Experts of a small language model.
Size: 10 layers, width 192, vocabulary 8192, 20.3M parameters.
Experts: 16 experts in each of 10 layers, 192 SwiGLU neurons an expert, 2 picks a token.
Below are experts of layer 4 (counted from 0) of a mixture-of-experts language model. Rows are named router (the router's row for the expert), gate (a neuron's input weights, with its number), up (a neuron's input weights, with its number) and show model dimensions 64-127. Each number is 500 + 25 x the weight over its row's rms, rounded and kept within 0 to 999. Numbers have three digits each.
After each expert's rows: "mostly gets" lists some tokens that are sent to it at least half of the time; "gets" lists some tokens that make up at least twice as much of what it gets as of all text. This comes from a sample of Wikipedia text that the model never trained on. Tokens count by the router's weight.

# expert 7
router:519487491487531502485486528506469531497508506516501526484491466506518499555500483544479463479501466465509474515522495511519553544456481461525505466462497512496526516505514506473501495509498488
gate0:494496509498532474521495540495539526475491510486479524484502488504443464517489486523460518560531495503520492535519527462484516554494507494475501501469514470478472535500566490474528482525478506
up0:495512508516491498489494469495525520516473563463468506500559531493542507467541523518456536499470462529496525536468509514481501513510484468493501511502519540480463447477469496546523510507536472
gate1:530512504537493483506547482475513460494479473451510526503517516541456487526513509508486442480529518533536489493486482452485558503482568572485512488500557472479479546478486533482465489515475474
up1:512510512471514527475511522522492508485504530486520533534481442488526506520489501525491532485524510473515497543525524511511535533466477538498506474493529485509492524545499526512465537433524496
gate2:522470542506503500498476491541488502462458479536475557490473483521478497478505465511492520503512495493508505482505494471534460484502493495517520472505520483493473523516527532471492524535504477
up2:484516504499526502489501511463530521469513542486502476464514512495527489479474531446509458511512491487492520476486537488502487492492510514469497535508522537497508523465460518496489528467459505
gate3:478504503514468521548471539505457497534500482490532508508519475533486507480457483513471466533526493479511460462528537481531544528481479514492512519537534509529504510536513418497552485509533472
up3:466505519486481537503506558538454523492508495501523500496507476490458522506495513510525489460530486522527489508495490440519535500493479464469503501467494466513514521506499516497497538487542553
gate4:485470482466470447511500531545550466485445499475527545485483479538511497513465523470494489445498502530546502498516493476504497502488507520506478461518522535507535476512498539448514493477502471
up4:481520513545513557499541492499523489508515476481512485496546466522503487532535508514535498492485479511495544513455523478494534508518495549493504506497516478471454525492509511532514508529475513
gate5:473482498561486495469511550523493501499524491511477517479508502539493541480534493520561480478533476481539520506478475518498569549481520500532479462491531521487511500523464473468472489507500522
up5:488521507492493511512460493516530508490532520487464508504542522482446517488485491522469499532503452492529480471468481507465478486506513491473535500501520527541519514504505491515523476496536491
gate6:521484577495503523507483475488522509477486521523514484514509516491502477503494444509527451513520577537464463494508505558500484539478479457520524486539503498471529475542513525507525485499521479
up6:516466477522480500511481485524514542456505515522462531490504487524498489500502510510492512510475486495491453480534531509537496488515500479512475474474476491487508516553471498474507473492496543
gate7:515496494473563508500482484504523498490515490494498519511505535491479498475543492497491539484520530477522502515500521469490503483519475522515508449511516518544492494538501458450484513487504478
up7:502495506513521530483506519482511486510514485508490515531457499528474481488526503516513504517484494518540501473491534508474498485541523470510502555484533515491503481511546478477503517478489533
mostly gets: " New", " high", " main", " per", " special", " First"
gets: "-", " and", "–", "t", " as", "r"

# expert 15
router:493514489502458525507522500492449478515517489494492496514550498514522533495526510493532483487498520476503478459531456494466494480523519489493436525491478490521524502507521469450519513500495546
gate0:526473444545464547544491546498511483492494504521497493508505474512511540529479521493524527507490542518540470433508529523544502494446524516538516490495534485516491493552466514448473490508517514
up0:475488505535502491442511540530504495481514543510496457483506468473523474499528517518508477472478475481512493511543493507503520493515544534477533492478507483507515504498509540538523510526528512
gate1:525550478499484490513535508516511475485486488515539528508527483534480506455504502493465550494515481485495507511518515517504557506486518502529527513536512460496501509511479444525491515518498505
up1:511505493484488536500528533499531495497515501541509515484511475506553507470466468506496515515491527475481495519465545487505511496448499510449483502495508479503462500477430517515490481477483500
gate2:488518543492465469495513489491482484498494514500506493500554461504524483463540481496523520509538528495515544509520538474488562513527486462511519480528501505548519497471513488463493485472499456
up2:514450506502508495481521519536528546511494512566507501508552527483468537500492490477541486438507508503485515469466527533482545483519485467496521471495461538479498501487522503477503482521474508
gate3:504551501476522488484499516471531470494471496492464505484521486514481505527524540493616504510497526492496496490493519463476475486496527491510507526482522465527512512458529525465519477496477516
up3:499497490510524488512525503522478517502500462455498515496552501506526513479494501482475474538466497498512481514469514515490473463531556452526491492539422488531490485433515465534509531537460478
gate4:502511481487469543539513486484507464494503492458510498503513456496510520496492477468490514491483490491543550478512475518501486530467527480490465451520510496505521472509511491472539473522509564
up4:452490460514511498504477531486512460528514491486486514462496549501521457524533469520481477500510527490533510473495492531492453491507538482530488550509497482507552489482488490454510546532541469
gate5:500483493514524485478504496460503480466482470485481452501495524508518472527511475491529482477508519517497517509499485486484517512485540431495512520524483494513510499488526484517476475520521436
up5:513531467507513467566506491476503499522510519531546494467442528470485491496484495493502514515498501482543527509493472492470516523532434464471498464534490523435494538522509476517533488465484483
gate6:509520532500453583560457474452455494529468489529525515519491505512516508489562472483541536495502495490531506459511511498495545471510508525489496448484493478501514472532500484444531506464572465
up6:469495504504521513501514520517470517527510473510514539505510496515564486474465529527467461496464501476480492547447531487497501526495532476469491526514503531509453500519511493482520500480475493
gate7:481487514490463495534484498479494498496491522487497473516505495526530471442486486475572518467485519474507482492478515479506509489507496524498445503491506491533496552514515540517539488496457475
up7:487509462500547510488508487491489473536475471505483493450506491495516497530470448478526522496470482519477509475552513520464528485434516499517506523537511511542515444498506521460486517541517542
mostly gets: " used", "ated", " well", " held", "ed", "ing"
gets: "ed", "ing", "d", "s", "\n", "y"

# expert 12
router:546457502488515454450504510530504515493506509503543527503504478480510510493481460503501487537491536525515461491525501470518504496454489487494549494535497540550499497510469484482475497506505485
gate0:519514517493503446512479443483529469483473497518522525480471518521495498506515487501495457519476499509584483517511472504483526493508511514501491512488544511528432480513500489476499488469471513
up0:473515519498497499476560462485535498502491490501507462486463481479493460460470525489518500482498514492503523537453483469539541510497513471510503514522466499492512537486527492517503499520508457
gate1:472523472532524516494521527504514496483481476458492467488507532468482459498462470483474492514517503509503502486472500542500492503500490488592501495511516491531477507507507484499518514473500526
up1:516524460481512503507506530524501480461490483463500489450481512511457502530458491536501474525480497540502466498499475518539487507508521494520470470510530501526475505458502499516523494548496505
gate2:471488543495493474492540511520500527478480504495499467496509506488512499489470477507536470530518540473488520529518479489541489480478542481521494484534487474523466479492533523499556523483499461
up2:528505463469519499517473501529467494463499553542477504481525477486486533527523483494458516557472533509523518509519514479524517502530490528456494491517520517501464533520496467501525504476507488
gate3:513536466540505539492492521480510474531484500503517490491434474559478548465483490513524487526485521488503485433473469502559510526497545478478480497471527495535517507517522457476494521473548462
up3:446487522490452473489500480492507530495465498545477522509476533497478492556524501512492530485518462449500519472522527509493489493509456534562490525534524548496513556505479524494483428477456507
gate4:453477547480544450520487478485446506493492512514534546498491483512451504501497477500525505514505505473518540490504504500509495476480515535515519582494555476502510505476493486470442495514504541
up4:503514505474562494472456522504473529511534487514578476479538481493484457495489511449548510494496491475494512507499452489519478539533480522496449466512510514526524510504500512472477495493485532
gate5:543498496531476492487503554499487521486493475509485482514495483507519470540523525489553513492507504489513473522483493492520514481476519520474428482473515469501484478534527507441519475502444483
up5:510500482538487499491491497508480474550500509513504511460520526522526522462491474542493517500528466465501504570500536531488515518511507482486493489478490522520536497473486543490475437507511521
gate6:468485483498501502506542489446543532525492528502515486529489527531520517501473531461469444491509512505492483498439526537464524471516532491519511475517503498512520495520486461502511478503536491
up6:499499498497503491523552502482527511484523493529509455516471489481501556481468547494476524522501532476443494508481539531506503472500490504541524507554489476473496539504516490494511531501518492
gate7:504466521486499520459503537490471535459542455480480495535496502508500510482479515453533491464514464549518497522535511504560510517503452500550483449493493497497479479494461494492506482489498498
up7:414491540516474536492496518506503481522482445482473476492499481507461476504495477525481541527474483432498484498511468524492534521489561542472513514517466500429486470513507499532487473461553495
mostly gets: " Co", " Bi", " J", " Na", " Gi", " Jo"
gets: "\n", ".", "\n\n", ",", " 0", " 1"

# expert 14
router:493477508498527481519498455475552529539483499479525496512529541485500492538508525504458511510494499526495489527517533496494498521487520494519552515504508481473482490427494509534503484476533496
gate0:504492512466518469509494525496463510534501496511476516519502527501543525536482510466525504504519487523491467511479506490490536517505486460505461480514508552485472489507502499466460501470537451
up0:528507523538530502499521509486495507474524535508466518493486470489515458478469482478521518496489497549480496477528458534493499471561514490511510528520529515479512475483476457503490499509481477
gate1:469494526550506538510562486476468509461488505518530516505473476493546521504468499481501522497503550516489524504514456506508490491510491513503527501503524470450470487503489471508497465455488506
up1:497567495496514531502526491498492529503483490497484509475540495521474502514508513496506529514522505498541485494485497489477485496507495477461484543495530490507500478510498509470499484485475503
gate2:509475528497541455495534548488531486508498524480506545534495512485488522511493485492487475466497534531551464561496513511476498513531499507540524531497511461518490510456513502498542488494493514
up2:533537466477489513545507519490480524462530522469527521504519485523492499490510517509547523493503510490495493470503490527511510469501472535517499508473511454556508467476476507516453457508534492
gate3:467482498501475520480528448515467453492515511483506511501476529495503527499495512524490471450461523472495494502508516491532520520478469484477543479543519511473503500508478478512505491501525505
up3:499498484464520489515464483563478514486540479521487523490535513503515489476512524487486506515530517487459502465448491484442498506502503481494445456495454512519517481478488517539535519473471512
gate4:493482487479451533513517448469491483502514531453481488508487539516506568501509529491467522503491536525500491502528469489525515495477502521490444540470477502499462477539506486508494493487469494
up4:507496519469561481467509526481478507506542505512489533471477485516523504466515509510531487509535465497459468509485526516503492480543522488460478477491499524528483476505476527478510463474494531
gate5:472493467493490463512545519539507508527493500482491534525528518475484488550489506484468469486532514508511468492518499425484523508533506517534472512509512490454434545508558455519480495488519499
up5:502467533493499483497502490486484507554496502466527479526493521473526495543487480505498449527466483543479489512481472471472515490514465464522527527457472515473483540458521464485483514513487478
gate6:546450453479495483522551504515474481541511473475460486490465503490508469525504474511503518493516518535503482418491490513475488530491532507523519540510540497546489474502462463514499536537515504
up6:508515525486514528544489476504515502502489481471527494535491454522512538535510514508507454477489547504463494490509476509502463539497486499482545463552531495509475469519515484486491481517480551
gate7:510518477515473506495499521489431509503457478506482535523495473512492499471488515514494512465483576511487519511508502483484526528514514543526526522506499482463491502499459493483493519495464478
up7:496518545515499485495481521474450490480507535502498519492495512515494490458502467516536482486478559511482503470480494506541514485474502488501493460508535521514508483444529546536469483447471468
mostly gets: " To", " Co", " Pro", " Bi", " Ti", " Gar"
gets: " to", " for", " with", " by", " a", ":"

# expert 13
router:469554515503489537526511515487477467474492486509446479486460502566494484477504517511506501462522470470494547478463493520501489491518482508512451475453500478467497518519525522509515495502493503
gate0:512528462509466490470540492514472482488498527531480492473476502568545481481524502498521512472523486535517475528513543510461537495455511488515491497481481490472494518495497509494479518498539469
up0:497489542501445515476505472489497525494468511495533509484519504450458509517521463484506514509517479520463526454515478537517487511494543510509463543481496542531487483502483496493518495498425509
gate1:490532531494486528479490513495477473494479460508523506540508499517508493476468496486492458504502518485495476535458508455504506506522530509497492504472508460521443515496526467483478500482518510
up1:483489503510473517522529475509480526486505507486503481494440493528554484545460509498525497502491507464502526481482537491481509491478505494487465484525497543458518466517546481492570499494489452
gate2:481483519515529523507561493516510459509546473509484478516517480535533473503543500496505537505491482475503520527513484492533521500518518510523466493500468521514491480575494496514520513517483463
up2:488523474556492479510524528457552501479527511494520490520496458528553507453457485506497501541490522470451534484492530508479492534500520505487432486537509527481529487495503477534500478450489525
gate3:488497505534562526491528495522515504525547467467542464517483524526488469524460534437455513509531520500503494547495480572513481483467469493553532492501491489475469500494574507480532452517477473
up3:506506528477497507496517480502488539468484476518474461510460508497503536483508498509484502492505530537459521575499517466476485480500515462537508504533464468530497525516523504466516508535477532
gate4:485549478463519473519479531547527536527511466498481492500507518518482500543496511509489481473499439467510528557515476508551480484515512490516477513459519503506515536532500512529471491475494488
up4:553502517513515501501535499501505506515496501472511453467535567473472485534503494498489479490461503514496510496465507526527485503461480512500523511483480464510485502474521463498453524463481528
gate5:491498488494562454497514489436510506483538474508480475515462497485509533510471522503517520438576514508510484534509466499578513545525540526487472497468514507470505486483501538495486482463509492
up5:477499560541496465517507484519517474494478485503461582516495514457487503505483509537559554471533495497514528530492488500453469504488500502522501485489474480480520473528505506525473491491471485
gate6:502491515526485517506481552522497472502519490438501495507445502522506503450523475442509508455500510513497491464480464488542487475526487508493472483485494492463521508532494513503538483533484517
up6:505494462519477515475510506520449462501514510505445487488523539538519522526500544520485486509471501484534488479481485529478470510492550554488518478473474483486488473523559549480526500467523481
gate7:532527506504484481545511479494462493439467482491502480478509496529477492488451489496502481439486527477478500517503539547488463466521489480530462462521483509496468550528546466506483544514465455
up7:479508519490528472517490492514516458484442467469514507528490474500530523543498469500479523472500485538480555457522502482553508477504533512513556510527528494453481547526447506533523495489492501
mostly gets: " used", " held", "ting", "ted", "ized", " announced"
gets: "=", "nt", "nd", "que", "pe", "din"

# expert 1
router:494492516483508535495504461507485525479508524498523473507526457515470520515537530487491457550468469474478457488528540483550528525417488495482541517497462512490529534462485453503549487486495493
gate0:462493535492468508479522555447495503463491498509537536460458479533527476485502545523488489500513498524507496500489524536549467514501503482499462500495498521517488479484497488498494530508492453
up0:532543475439523499500474470523533497489515473480466551468529529483496527457499481476521543491490487468528507494523522491509480500515519495496531503484530501507496503528500510473484518517477529
gate1:511525490479488493482481504447487518502488506494502508538498500505472470479529497456539487466507528492495508538512487483518497521488480563479538527504555500513503483495515516502522451496453507
up1:483512474472520469507501528491516501456517525525475504487486509508479448540497478512494485495546516478537468532511531471483493500513505471498495497524516513510473491505470491432505536486494493
gate2:500525476483548470518521524460503520488460487487486489457482519504487487519495512485500493490509518481475521489508468534484481505497473509461539469470500497536500452502479499544517496470506465
up2:552493502512539521508517519510501432478503486535485510469510488515511502460506554531503523485501492539464478476531506507513473482450497527527515472503486525521471534429495477507476471503523485
gate3:467455498497512475511499524479518489520465478498498487486506500503444477524501535455476500494497493533478535469510537497507504513480530489507521527473450477484521506477491469488487456510498513
up3:525494494514477485505516523446481480485527525553496464541542481492499462507471488489524462499497499518499507525483513508492485478495502497493497537522523506541552525506469483444461509510503505
gate4:497514520494499477499501445480492461530512491524479481498516472511501457497486459484517483478513483499519530490509510528527504530452512523525529508510505473480507497501509486526490450486573453
up4:494493480507488491496487515467500509446545501516495528538485482488485528504521495499480479492551475494494514505483520518490546497570519495506508534513496504492470492528545478516464482477507501
gate5:494472513488500493495512513468496507522550485463511476539515487527513518530526486490510466494462502509443504513501493457518540526475477528501462523516471465488502464462501495538497496477536476
up5:496525494471513530523492487491512495502496515506528521500477507502521499467530535503438465511488531489498479478486466512481550525468527506477517497497487520499466486517483525472512469476534486
gate6:499516510455503478510473502476529525558492505481552512530479510454529515485498493516464517494519529517483514531493507497522481527481445504496511487518498507470521523541538481482453480550494496
up6:535503503486516482532534487468468500484517505501456504520488543548485502488543500457529517501509536532506493479510516488474533530526508472491494505505523492491486452509490496512481489499451508
gate7:453501497477509503499489508479547491480493506495519519489489516501486520534537517504476495505501519462503515508495447510493493532498530491516533515517484486493546482496529514509494550538482490
up7:503515515502479494533522492516500492525545510500448492482465545516514548470488493478530512520472496523487491506521510539455541441512533480489472518502500479485514505487466518471477526509472537
mostly gets: " Am", " fire", " won", " ball", " Robert", " Fred"
gets: "|", " was", "-", " (", "=", "–"

# expert 8
router:510499482511479524495472546478461496511494483554501524520483513476495486506500512505506522507479503471501478503514458476438510478504475518538438491488505475514537486488524503492454490502486506
gate0:585520506527546505490505517499532482486459503492469485475484530525484502532516521455542515436491504488473504512508458514509522485517501469519464496510514502489535530518524519485509468547532534
up0:560476527489534528480451471497541514517498513461478464516486494473465486531556523477448502517525519541499497484537500525518501519537505515453525447495461458492537546518513533492488498475521501
gate1:505482485533484506506478505467451449520487491476503530511518500508546533510505500496544464495487512480522544447506525515533526574486505533514491514513507475509488459507489538489490525465497500
up1:525452516504513519498498560496483537487497544469491458492516513473508502489492466520485490542521502496508480537501491504547491532476509513483500458493455501525525503476497456464435514500505460
gate2:511502490483467505508516472479530493490469474508493485493481543526524519490486501446487546521452500490505491474479480515503527506478476477516490462535529531462457502524497462505511485509525500
up2:539522506519519493484442493496498561513475509536474521483497481518495498478485497510538419509508502510481538514459523515489456513530497532461520497495508475523525467463504503537519444454516510
gate3:449488516458479478548462488505524512477522523449529499519538530494508547530542531489531528496523469453515543502521437489478502493484492518536514486499515510528510519499484500502487475476480467
up3:474502480476481501453562499495466496501490523551483505478497456487580482485483479541543467475510484468502475501493556498516545535527476520520492526504487532549508494507506503496515512493520492
gate4:502483516472520458534477512517480510524494527456460510511559475480482500531511469511497485509533525543485489493501467493532501544493475542514514485474523497490486516478522484485526496532482528
up4:512515468494486520496488546476475462461498492515566463457501492507460447550502496470493523470487536515498534535542482544527554521520499473467476476516514482517472483501507536494535490524534471
gate5:526515537490498458538452524472512483509502489502504486500495513516485503506518508467494500492476494507487450490535478532521481519441477488489534471508549494516520494492529473477468472582516477
up5:490528505502519509473518498558502491509513519480478497484502542507479496470505507460507470458488466487508494537477489532474522484501501494458487500514472522474524490501510491486510506454500481
gate6:475504475517477527514515513476493508525524517505506483499489490532474513488537461479567547479510521470511530491497468463463503502452507515536455493513482453514489490560503508517474508466497483
up6:466478499514485498524494516475518480469506525548493491487527527482515515500535489504519490514546490457525541541486499481529494483514558555476491523512514532481501484501485511525489485493486497
gate7:509522450515496504541486500497475534506454516491494483522526486516487503498511473451514477456509506459531525519530483451511530502492520527525498471534457491462542487512504499536489534496516508
up7:508514480520508506482486462522568539497492513534485479463542528492496501508496519443483472515501517520521486514492523484505463528473499512495511534502498501492537520521518467545496541512520501
mostly gets: " during", " before", " English", " novel", " During", "year"
gets: ".", ")", "on", "y", "a", "i"

# expert 0
router:511486516456526501483501503520473522505511519551495490540459478449480520496507480486452504523514490447484520498493497515493530494477502534514525496495445530495507499514483461471484519472537496
gate0:539497502470506552514504501478482575506484508478506521510493477507494519463528447489491534492479474491485522513534459548484517550526450489495517447528503484520494525512488499493473448496498525
up0:495530466488482465459525539462486474478519481510501465499537478500495512498490500550529478506475525516536478450463505522504475478504499498469486488479522480487482513475501524512541482514500529
gate1:465493497522535502500490485467434463495512512492508489507519486515519496484486520507498516517520451491516502473515454533505530529498537515501475515521520484473470493502503483499526524501510488
up1:574494520516516489519482527481513474481490500509463503463500483506495498503538526489522520470482519469532521515457514481485509505532506493492506470486505492474495485477465499476479504500522494
gate2:526479480491483516539519506478511502512467512498468538516494493513409476500537470466468464497515495533477543473501475515493469516529502510493535512526507507458477513434543519508504478548547500
up2:480503511477502486495487514483521508509523475519471483504471532513472510455492517446499530559486499486473523467483518479503498483499464518486502487554506502524512498491509486464474506455487518
gate3:486490511473500502473521492481481511523481437495456498474489524503526528474472508444494523514497488518505496506489512518505474497543504459519525502528519501484451503488463481506500481520523488
up3:505506503511523486497539533539490500480506539520578492528511476504533551492468535511538515533480498450487464505454492548472516494503497527494522459503501512501523501499472505464527490487496502
gate4:455494498541533533519501510490533491462519499507532521494489469502472521492470533475513516492549514472496531506461454509532492497493477454524508527490520532532476473465481479539514484504430531
up4:466462506551522489506488481461508480548518495492501530509495493502538497495521511496497481513470521494490526461523507461518503542492503457494517495510477479496552526504470539504551464528491529
gate5:515568501560512495535546541550548472514517467523498546512456498539522474496509467510480475505478528498487470494467504521518482505470487487506510542508513480507539451527500479526517484485514550
up5:544485534495515514508489526530539505528474480460475549522464476498482515496512497488500515515496480460519504502503469502497491459496479528522481498507484465493500494513530505500547533482526473
gate6:483511484521500473526497494497521532515500478478495486466467522494531511565485524499508516531513467459467524491512460450469500531495517491499544484520506536446464483493520493534508491525461525
up6:473489503506476500454463510548508516515502477515512520544478499495500521511498480506478481493485462487487468510504490525514476515489520546502522463527505474546514490537492489509490488508470495
gate7:515504511486503484508530523536465534500518505469541518523513484539490476472516575472511470501464495497500506487478525572448513461462488516446515470482496532502534481514452477463487505500525489
up7:479550526554534496554446494467484495477544460454518529523483498499529534468522471525481540548532526491515474450513509488521481483504512496510513493490512483552524482480500513473457534512477493
mostly gets: " both", " include", " between", " these", " including", " largest"
gets: " the", ",", " of", " in", " (", "|"

# expert 6
router:480500485483518529473496491498481489466489551540490452551505494504470466513529546476461482510484504470522522494496465558492528522459506492480529508497473483516467498514456485470490517442510463
gate0:514487514504511445503480555501473496477506502503537529508481485532510524480502530485478499521527516487506486502491477448485467550513487558466482465497517492500514504490487472503546524502467465
up0:515483473533455534508529504493545530475485524515474495508471518488548486466525459508501491477474501506486508517463509520480541516550535510486486494530512525526509502545509510515523500482501516
gate1:517583498524494481514548513478480499478509513511512527539494492527518473503518505510499467544533493524487516505536483515495525524498510508477457487528478504494499499454480479465515462466520475
up1:539545483503529465513502515534489477534523541488499460529482488498525458537473503512496491504488498504494546481491476505497498544452479485489473475539493470527552517502526488476493505480456459
gate2:494489468520505540498539509484489470479495493489515490473504473503525481492457530503462442530503509521477471483493452490494530533508502475498556504536470506512534524519509486462490486486555461
up2:508516501469497450527573531526476487448462474487496518506500470485474515474488540508498500510529548479516484500528484507521509518454467546459488483485527519499548516504499493493501538519522539
gate3:513537517511514446541492492467532459531470529512523499531516504486506475571502543510470470470525495468494496544536483458461513502476487556519506453519507493526510508544501480520486537481495515
up3:524484498510505523480490484455482523476479510465484490468523493499507538461478488486481517480507511437495529482521523523509535457529510475494510485488488505502531513488496491510486545519468483
gate4:537521479508487488524497532467524457522481472512499501499516464540544506484499486476493440536487519512541481506477506493491506504512515542491459507514490534513497518487530465467503519475503519
up4:498519513449513480528484522489519553438512495501517522482449462518491502482482478481525517498490486487509508524517476502483504517527488464466479487557457541517493481449521537472473504445524516
gate5:472464479498548479490562499495460457513490473489488501472498568522491509476509508509485499494475523519531466501492485465459483475500490466522500501539482510544498502487562497513517532527498506
up5:461485509497523522525513475483484521501467508502481504460505488522512507519475534497477459497513506517489441521516523514492484529487443498526512498465504495538508522546487493484485535465480497
gate6:521487523501510497515541516552498497503485457505538488476511555540512443514522497509498481539500497504541471530531477485524522541511497469501478529518514510502542509482513476494512500501502493
up6:524531512429507461488519510494495455506522485505501492520482491468464451460553525495514481487487459490502486479460524509469505489488520511539487518537521508498518504511492497486517463483456458
gate7:520497471521512531495448512461490548497453499500491518534469533544479521481530472478502510524461474531519508490515503498510462496534504454545480456512496524450462491495519416502529489493480468
up7:455481498494504438534515521476454462535497532456499486494488520528470500527551473452479514517496490523476472472495523504487473526488504512485491527517490536525488521490533487472496499477548523
mostly gets: " New", " his", " His", " national", " High", " city"
gets: " the", " |", " and", " his", " The", " her"

# expert 4
router:536530517496466530523487444513541512498470431492494467493480537465495512457495524522537525485481513534457493472482526471502467455550534489502474500502505493483495472468535518560550503506492553
gate0:511475499504511509526476480515527512501466498464483505511495488513516512524535457425562466490483493478483498517507548455506554536507433489528506499476497516498536477516510480534506523496483531
up0:512488506516462496460494512522464505485449499507494494494446504519483531505530548494532519479511521507527505477467508494490502511492482463511521491537492452519510536529509472536485516532459496
gate1:512474474482468518502496524494518512474513510482531562507502510484540479491467511519495506486515528510470517493502493486521507527453474532517530461508538504426491489514500528522502449532464517
up1:490523497544453512531489513506494485547495516503530556523437496505526513518496508512519537465441526463493532519499463485462545530522517514478514528548486482498490472508517489513532476501521510
gate2:501510493529488513498509478502518561475512478463500490489514528503537490505468485443498516525481480466528506466517559454481510489531484532541504528485495516488510505501520533508512515485468515
up2:515526529504494509539563472495513496477485529463499480487448517506480581554465496506492511478520517512476495499515515461490485493490526493486516450477456482531467471458514489523483484491483476
gate3:521505473472476526502516524504493543480528459482470507485454478514508500503483492519541528515477564492515529485477501480499514529462508526469473495504508525502509514553475508508498494429490514
up3:499482530523526527455489460468474495509505514482458497519498542473501493522514507499499471498477491494509514537494530499489479523501534496505538491485512520520515522437527467512479521500504543
gate4:494522482463489526508519542499551531479505540489500526495492477522543493484492502485522515521495533456485504463478511489488545494492508460476500546515498522454485472552508474493499497509503478
up4:482488459528518488473534493477481510511529486472493493485478483493464502496500493473455516527520505506496477504485520527519455511511492487528530495487469483507470507473513494542456508533543470
gate5:482489442494501500522498505507494501527559486523459506494538504498490460517494539497531498527530474510480479507522476458526473526508504505487482525504521517520476477513480471469482522531523446
up5:489429482510491499509490522500521481514475509506466498538484467496524519497511488475557487497475532483511491523531493484505486481514545513475485486490464493479500502469531458497548519493496492
gate6:506467486556485536523509488470502509508479504476487522482490512521509501518484462478490463504432531502518467539460519488467524495518508489494480481500503435532514542515499493557527525503529475
up6:486506536512464506529522491510500521502498551515475475472537463543538508526500475523506541516538461475474517471514512487490524429519518513461484477476512535457514467462509475481486516490526497
gate7:527481529475498502507499486491511514453528496481474467460475480513519474518536485461516511522493467526489479489548477482504558482526481486522521529569509500479495475504464491494472481493506480
up7:470467440509520516548518522548541526479486491507507481481517513510528453530511488474468497515522526483494523478515512478522509498506534528478509490504464546490506493472486568491545490531472496
mostly gets: " =", " details", " Website", " images", " Martin", " Liber"
gets: " |", "\n", "\n\n", " is", "=", " ="

# expert 11
router:465499492530513447515476507510486513525501503522473521565507461503495523500517487485536511545496477479493493534452512452466487513466510549498494471497436510516541516518498477522532471470480475
gate0:503489484542489494503539530494508478455497516497469521487461500511498490467474541440597483478508534472473491460505471480477491497521498530542497508521525489476497532529489480469469491490458529
up0:508506468513508504519509484470498486475454524464487524492475551495521486519499529541519522481498479500487486468538506489477503536471484532497524537507521557496478506546521489484471546457486509
gate1:494533491447514479507479496484494499482509465506446543502483471545512484496526539526527477512502469477473551480497520509500519467526501547492490477512519519538542456487481499528494458486474469
up1:534534495514573480497527500498516544468485507486443486523501518519513508490535483524495471516509488512472490522504530514470467471498531520459516470519516502555502487509464478522501508510555530
gate2:445516505530524485491553517507483458464498505502478483491481490512473536497518455469466480525527512505508472514487498451498507516503540484461459475498514486529471488451518496503523510511521526
up2:487531482545505506508521487503514515514479449512528528515491513512491469463513511468496513475484497496496503523510476481487496480506492514497544491503537513478528498437502525487500492520528484
gate3:487549471486485475457504486475488515483468472503492541506542452514499497507463471506479491483501475492497515497473458497542505536528530506505513510486491492540514475529462500452475452475528506
up3:519442539441486472489481480502498516526509510545435525446471491493484447489528493515551478444513539508522512473463500467488503471511506505502511505536497467502483452504527519510523524493483442
gate4:519536503508500471495512523511527496448524542519461547504503484522523527493529498506539465479465506503512501501489497478492521527488543525428518477523503495544506498524487467453503450494543540
up4:515476524462541494472514545515456463476463493489498523506469512517533471541524517499529430521508485455486471488504497500462546525470536486439520494522517513485507507489488488500500484527500547
gate5:498558515512445498480469508490498495475548524482503525479562526515523510522491493514491509497462475455521491451517497483484502507519521506483493509450557484479505471495476467487449522472494507
up5:457469495505477493503497476479532519542476464442503516477489527505473533505534505498532485469518485514523528519494516501495506528500487526495476488508533500480473476512531483526495466447541500
gate6:466484492491446461523494501489474479499512487507507517516541510498498474553513550477470460559561530521515464524503508453457492510463502501470430493487522522483485500483523454537502451488501506
up6:495552512524525520497497490494473467475514549502502494497523488532513516507478466468531529466512502491532509545534494497500501502497462498475554474532495510513496519496492485476537471504464492
gate7:485494508512496511516493523503507489508479495493477540437495523513486490511507556507504493523499500464512530481472471511526519512487469479502505500484523500500497488497480491509493457486492548
up7:497504467514518500505537490527547480485517483522461481531513471491504513505483508500485534514536504470491501489481482456493484484500500505507528482456500492498487495515530512511502535475460515
mostly gets: " under", " during", " before", " head", " part", " cl"
gets: ")", ".", "%", " on", "N", ";"